Experts of a small language model: 9.18M parameters, 32 GeGLU neurons an expert.
Below are experts of layer 7 (counted from 0) of a mixture-of-experts language model. Rows are named gate (a neuron's input weights, with its number), up (a neuron's input weights, with its number), down (a neuron's output weights, with its number) and show model dimensions 0-127. Each number is 500 + 40 x the weight over its row's rms, rounded and kept within 0 to 999. Numbers have three digits each.
Before each expert's rows: a language model's description of what the expert responds to; "mostly gets" lists some tokens that are sent to it at least half of the time. This comes from a sample of Wikipedia text that the model never trained on.

# expert 46
Plus, minus and dash signs in tables and formulas, plus linking words like to, as, or, than, can, would.
mostly gets: " +", " or", " −", " can", " -", " would"
gate3:464474436526543542531492503554482546535514519534467506528500506536549453499533497514434597457454529505498506426484597522572512534491481514505465540514486454485524468503440519491485474543524490461425488520442541461508475512532538446549549629515522514494491464494470465448457492479561493479509583446527483410464477497447481502525534482515557429488509563509490537515506576518421406482544
up3:444508480544446501522518463457442498494537553489547517480498537486491524526498441586476552537500475498448461395524555547454426572480504434457487500517477489453527475548491559509496503507479443469526485517521515490447453444402510522553501557601517448466470501547442482551496530468594522537512461515437490422459453475500470397526521476458463507504539521504516470510479539499449462457504
down3:550465476515474512484435494510440543422503578523544529555490521458451533450486458465553496519560478425554558462456559498516481475513572541443561459532484648490486438500508512499468473518501529506437500519526528484516550484499474476458511511474450493514528480471467506564530493503513524508487457540496600531454482501545464497518509417480504431483506566415528410515543473505523442527512
gate4:431518522494552521539532493524486509470496543414469464528465496520511487507478514477460542491483582495506488478513465483488458548538473451542563463543461519527512494586532473439588428569510535510595519502507547479517483477503477483529476534544458544526463418572523494492586514492516522468505516458495439438526455422556488449538535509512467543512498458522458436411544536479527619489492
up4:483532477507504487568463481521465561463561513464408519461499564484502590552431463526467572510466497487480504517457466459502484499478599447578501463505502489576465463550518473522473475445481587484571514519470547520475533512529441477522496484543460530455632480508529519495559516480495494517412496520541479485497509512493519547524497443484431529501586526523504535487562545514446510452452
down4:484521445560564517578468528516453503479560484469531492539451543464526559434517465548497520519498456521438539419578487560450570511544498483576531510484459507529507532562426506550449447519436543517492488508484516473480449508532532480537474543578507441514543547579493599491543477562529565478513497473514499471534491480471564488543518458485497522543487457522508480455500546538529570479427
gate5:486500511542453414492489527500463477451464530469487570538484475578471407448505409530434503504498530510447456565504510460490519537455463540493547519451520443522529431520549534468471513458404471530483492512407517467504473473505486445549519513551487498495560557506404482538506504460576519488558501510554512444516490522459542444526571456457453480422460481512530460470490451551497481511487
up5:492567489515523445550535484452539501475512471548495456515473509523466500521530554508470506506539539512506469514459464394441489501486454510561596482518560443479524478497576502487458497535493419426511523507417509448518416498538422490469514473525601488560586496514500472524514547560566457491599523535485449482442581475521498519512490477492506454450566522537499475446518516494518536483512
down5:551423479561454525576519490485495551493508489513492447426485449536505529598469510512434520439528520562493541510529466439539488488492563538442486523534455600473477485517565494503485498506526513488507463500537552510508474509597487582447530487546472537430500497579444454537472474484463527434555578509529520511548491507553482522486501512501543425487451502474475426521455481417455473495510
gate6:525436535534477531555454482469490530453457537522552552465503519498534464455528554452549429527570553536441489495537532535446469490452507515566445537468538444454464517523486542483492457516470480506386556436509572505512480539421439513503497564571491500473543457474501490532461516537474521448452568507486489402521475495487462438468500509482482526514528458517507445572541469451534490546564
up6:561482544537474487466445504451506531454461543535558545465509480477517482471566518501524484543481531549477458497483516487479462559547489476540501539512497400513471512461408512446500472514513476497462502431585498439504462570498553487467500572551534504467522498535490463480496531517451508480470540496542358434486502484553521509408469506538471496522555470584576488503517510494591495503578
down6:590436461606553510511454500475536545495604517465529459557494475517441494472557455516470432483498544499510512441581490525550464528479493476510560508481552566531497501546478537533453518523491501486471450520522521551585527470502531552481529495519531474497580484569517418469483479460534563527488558545451512474501485546439550509500457482504518441519475489538471469456466601513435478480488
gate7:530417429477490486501532523481462513533480477538495502496492472618513460477535421472463485476416456526456448552443564477560508510488462520488454516526452494508565521475507495541498481542415477487456484495492527444523513521544446468512500460509563456555551592551546483505563482557458504456468512455514507479529451546468476485459476485460465520480410486486531497541543559591550518585494
up7:457558487473500462498424502535469476484594564496503533446524545519493561493498517529434555530547505487430502487493431499508428594419521528499516442525459515528517558491450519433487546448482492517507489464476524540442557522466415488528499522452552506505457456488509487489519542506492512416421482582504461490535457497485473400454490551517551521514516463447451514517548464480435509444458
down7:500578526526533536516382483486475558506488574513509508494445502464487496528526520607429537551512551495581472474519507554537545484463501486429515583491489527465563511476583503523529577512537505557466494509516504463553475424499517496452480487454456508457539530542489542526446543563568499516495552471438561533506582485451522475548454478494530466511492443464538472548487532531496501439499

# expert 41
Line breaks ending infobox, list and table entries, plus section markers (==, ===) and field words like Died, Released, Coordinates.
mostly gets: " ===", " ==", " Apps", " Died", " medalist", " Coordinates"
gate3:517523521538474445522492593505534487517474479504495464486491445527443477460615468519474563481462507474459535426481513484517489431465432486473445497483522460593512460433479468514483572517488513492506523563500541488506549521478483564516528512481548521453493521505494558531465613511517575514472517438572484564425409551439517508490506467467536479496535473478565444540500573511490483522462
up3:488492483524464420525534518477570460500452516449568497525461503429499533534469540462561461527500501485536495516440484434477443499481533509489480571443499524513516489526412440499521497444473543539527532470538506499545484527437491550462447526521486500530427513499532463543523476457447533548453430519502527405521510556489504469464454476435582512435397525542415518521420504512518512432518
down3:533465470418483511491549488539475523508516444541448480376557486532451504491549536483503481528485473444598403520527573479529516465495529494435492466496549531507575469490521478521490534501484471476509480461479567507513453463516472507584464494451498547520460467577565536479499541512514473477488495529477501483495399441511496508521600509580471423488499536487414531525487467457484448522519
gate4:492424437504476472487541514497465460483484526510524523541455521417528534525511433509479508447373491448512567517423517438538478579512471598445441568500496495488516457494483514487525475561525496465450445488491516427507449492548466482518388519539462420509458539482519470573515463521485512490510473435499521459514574477523520485530527522447465496467464548424500528540510528499502497474557
up4:479570517444512543497473490503473534462487545485432496445575455639475549495437498542524532511499479537498544509448506497531450445528538504491471459500571513514524553518503505554468466397522419472473499473589490563452487506531480520456479482506466529528483490503513504505523443522542510429493519560508494566483389512506541475494497512565511465445557485493501558472434438566484470546488
down4:529454464508528500513568514483470550459499583484459464543522576495486505565539521462546533519481371477513471508504456565515515460496546517578470472522458487465438464498501485486543472430522479434540459497535551508486471526520468427479534450510522449470449539491525517468451569471470447506562474449578530396443468582494547508481475479530513582485485492501532452475475491553488550530492
gate5:507477441533511584553513427414556548538448459517531529423478538529485480505508521536496551514558462489466499488520462469462503485513462472449484512482521485543557556559476551503521608472591520497461471423491473485548493527537514486532521505534513474485443440512516462523539500502504560553499468454484497531546539485440492538562574462469397454459524499467613456489547515533481471514507
up5:512446559471507535530438557511447566392531436535514440539545406429533550487525530510524607493541467584498497494428511553526515483504513468491534558420512532507529531552499465495486449426458522464561444481504459491502535490580554436502595449510477535510532519484482533517506446496476464466491556530466499537480502526555475524525478525527466483506470546459492456460518521488475489541497
down5:405437482511447492554469588431382551472524488512528469470476491501527541474494519465551505505531574460455511498552514436465576493489524522499478503451470538478489455508550529522477525494410542513546534524458519483472518446565501477543520530538507489479524449457456493474554567489517491442587474528457562580498494546551561512464423457565531484483449500479455498529511500476458507541538
gate6:530508436487473569466596488377523467569458435459503528472568480548483542415489456541516517577510512448468528466537473562457458439441527473501424493445496503558485423558492522466517603510492523482463471495481560463502507470505522466456481493473477529489541498496540529529557516510597463563503483491499550491531476519477503515479517496468492490537447517504479542523495466465531401513513
up6:537470526466435529536570471392451508449538511509518506469586435566546451450523517486464531497550526448419474474502508501534493463458549450462484482518500460492550466537506547496499522498580455462505422492540490477426538507555495504537474519474438467468546484489542504533490559524609529558549515463555476461498519511510474483494500480500553442445524430472451513542554527505572461509561
down6:465522449421477526564457527434588497548441478548459497460527507479517501526445567501497596476483437523509471519482438625511484454473501542500468476454489544547596479507482518491478453517507507497503489464456524478578508523596510471524410461513471521519482533467530480531538399541555567552493519486466443532513484549514489497491565541566479495514560533484481484501506491478468530526482
gate7:471532513485548477459458550525508609563539485432446533493530455459494443498445475547492433448556375428468584473505527463518451527480451513477571605521580499512468524492485517481506478519489512545494533504488510501535522542509537489516540473511546492511526503495455551539472481502437470516446553494516500546487537501498449508446513550468612497520434512558538571481533550515512483489497
up7:483526508497471487501461485532491482513495521532505410513485511513503546532491483479505609511514487501545528464475593460493514528512502507527473553502593495494532528480478441556417524497558547401494479438518476437535447534557452521496523506581548430489517504454459489530587501462579434476510490552479473456553525525524457508555491544551447480471450543504524543605496516465484458503573
down7:557498479473484538521564509437570473485505489448478492520524413567442494510471478472444537495484530503462497497449594495548455596522489464460513529458576509520588517464566512446537496521510516518425541510513442507455460489499519483605576529503524506416465545527519474507430425537526474440487465466534487479512513521515467547510500528500395458537546501507504509498526569496494447462480

# expert 32
Pipe separators between table cells after numbers, plus semicolons separating numeric lists and bare row-ending cell breaks.
mostly gets: " |", "|---|---|---|---|---|---|", "',", "|---|---|---|---|---|", "%;", " -;"
gate3:417490499581523496479515557470568482445509574481442423456496539428449451510545468516471500474522506474513407477535503578509513520456573474504506481508518525466522466443490490501476517522514481488583536476475533514403529493401504453528498537449453505544534489488510470430495478438512519583520530500499420453419519546530474455459570522548544504504469504479541526507460513513484579510528
up3:524445476536562463518496509432571495520458524525521507499483446521504476516556594533467554485476476534471491478519480490533486570459493583507491510461535500542532532424389569434578516538499542534513479478506560430457487441425481516432516523478527535519489533472542496405483442549477519547502457461455501503512490510439480435460547559491532522519555511493447491460483599520517522505482
down3:498445474432590462513492427522454489466496478468480545482476550510509524445535531436552550486468529497510506496433545524434443579496450539548442504561493567534492502475479562531494514523513420462548431447566512518476458525447552487556549601526500518555475453503452572469528476481571491485458453587488470521462498514476473475490485482518525511518565528499510516500490556533483419508467
gate4:490502534556484413523482541562497512486536601492511483594472487476487440504489474503513522509478547495424542568485502465579507551507491520467563471472523542446583483483495453563496476543492559470495443531480533461519461418515533463501500526570458446556525486510500501493495596472487494475528488513525515526492479472538565474556528506512479505563611543540530493508501467583524544410544
up4:503501535410522569468542452429473398510483418477482489454557495471527524513523544511498464501464379515532483518543472553502515423505464496500485477507522465551529512503496548537494536508477507462556595472465454556486488528401541536449424465483504546488536446502498500466462484516451479569501489543474512555493521532491497505488492488454521537449357522494475512503465515472475464560475
down4:455483522483498541491508539507457511554528528476502508541495454549508584397460514470467442512491452499472484520486515564557596518497497559431534440462476453485466445449544475461487554492552560481498520496515487523555424465509480446508477541524483446548527502447596514540498559435472468417490446431587475441511526471596459486492505528518467460546485478551463489501461480486528479507493
gate5:549466457508481480515497535533485530517507566549528536572421482436453495520516498540483489548542481539507482509505511522468476397523515418488567503527490557455525511612519590539410501570501518491468421511392490507515438499527467473548512532580494518502562465473509466526580474497466470501531485547527484505525480503574477562465528465485527448574516459509527489512537428495484490519489
up5:469516554498517496454447528455541489506549495426524456488535483469485509443510490465510437468537506590493462552481472578461497551465502557495511501393563420497491585491483428450531441463473503535476585464487515514459479492475495534463496531513456426398457458535486478451454541504520517497457516438447529448424551434445510455536486528537462544443503499465476494513500541533464483496501
down5:475506522401488507464545623489495414524521525458515527540548443525511531430472510485594462551488486477410439561441536486500554511499479501517547454517509524532442476415539601510485443475514505536510506473483520534510542482507517487536561485532477481477512497525559516471472489500458474531433499520564471505496531495522480485464501503488465544515442561493556504501494512505592601578468
gate6:569483511520577499453481497470529602460447504466532502464441510547480530580425517482463495464465511442420478525457565485565578473498503471488474550473435599475532538515448455494515488454508526550527503409508523510572520513489520513535506487527552522533473488502501487550459448521547572491499466529555477424527585495455506468486549486443527461481558510549513564509496473507440479506536
up6:488476536455551476481438535519522503476550533471484501535518587485604527367537500510540557474505469460527458456432547458469543474520519449472478501476491390441544505487479485570547533531551446492528439445469463501469536494559525489496494433455476495493464542585534440474532435496465474481451519504509459503519450542507494499542470501544560485465453473514484528535450543430530522532507
down6:453459489456519496553530551521440456520479533530430505531542532519530439483413452435485535457575513459522528515437477546534529465565487455515423497492486513470492522533476471536589519422502581469508512536446599555480492534447558511545437467474480496518503470477492511534467504453559486462493419482508461539537462497513486496563477507471519505479479490490507547472425546605478453485558
gate7:519475404563546486560500507522497521503492485478552515581464465480546521510522448505445550613547498557459522509499492447464462519468502490476578539521481523457485493470441446446541480499453485525483485570537507479541487552578540474507531500547458483466421492505558460469553486555542541467455456518442514525524457467508582481559467495468492482538605471503531456508490576538504556447530
up7:560496482527481520584480518566421519540596483513551451492502530535546476479472472540508485538523479484532483455537552476567523483432542498492484438520536495565478534445458451470541567522459431430532459590566510520613542516459501464529517517511427511548484550469502497475500509415497490469537467484476528518495538483526525517511434519457495553489523416544511523506484550521522554477574
down7:481517532536475507421455449558469489600537357508560470539489505511513406458481448460555409525497517548497538511483535473518417456506523476564484494488498542510530509477494526504520532506569477510459464555490513430532485465430486469528449518466453468559506479536533480447538525411462495445476503506473499538513454536471478469516470463459498492509458522557551507518548457561511555487560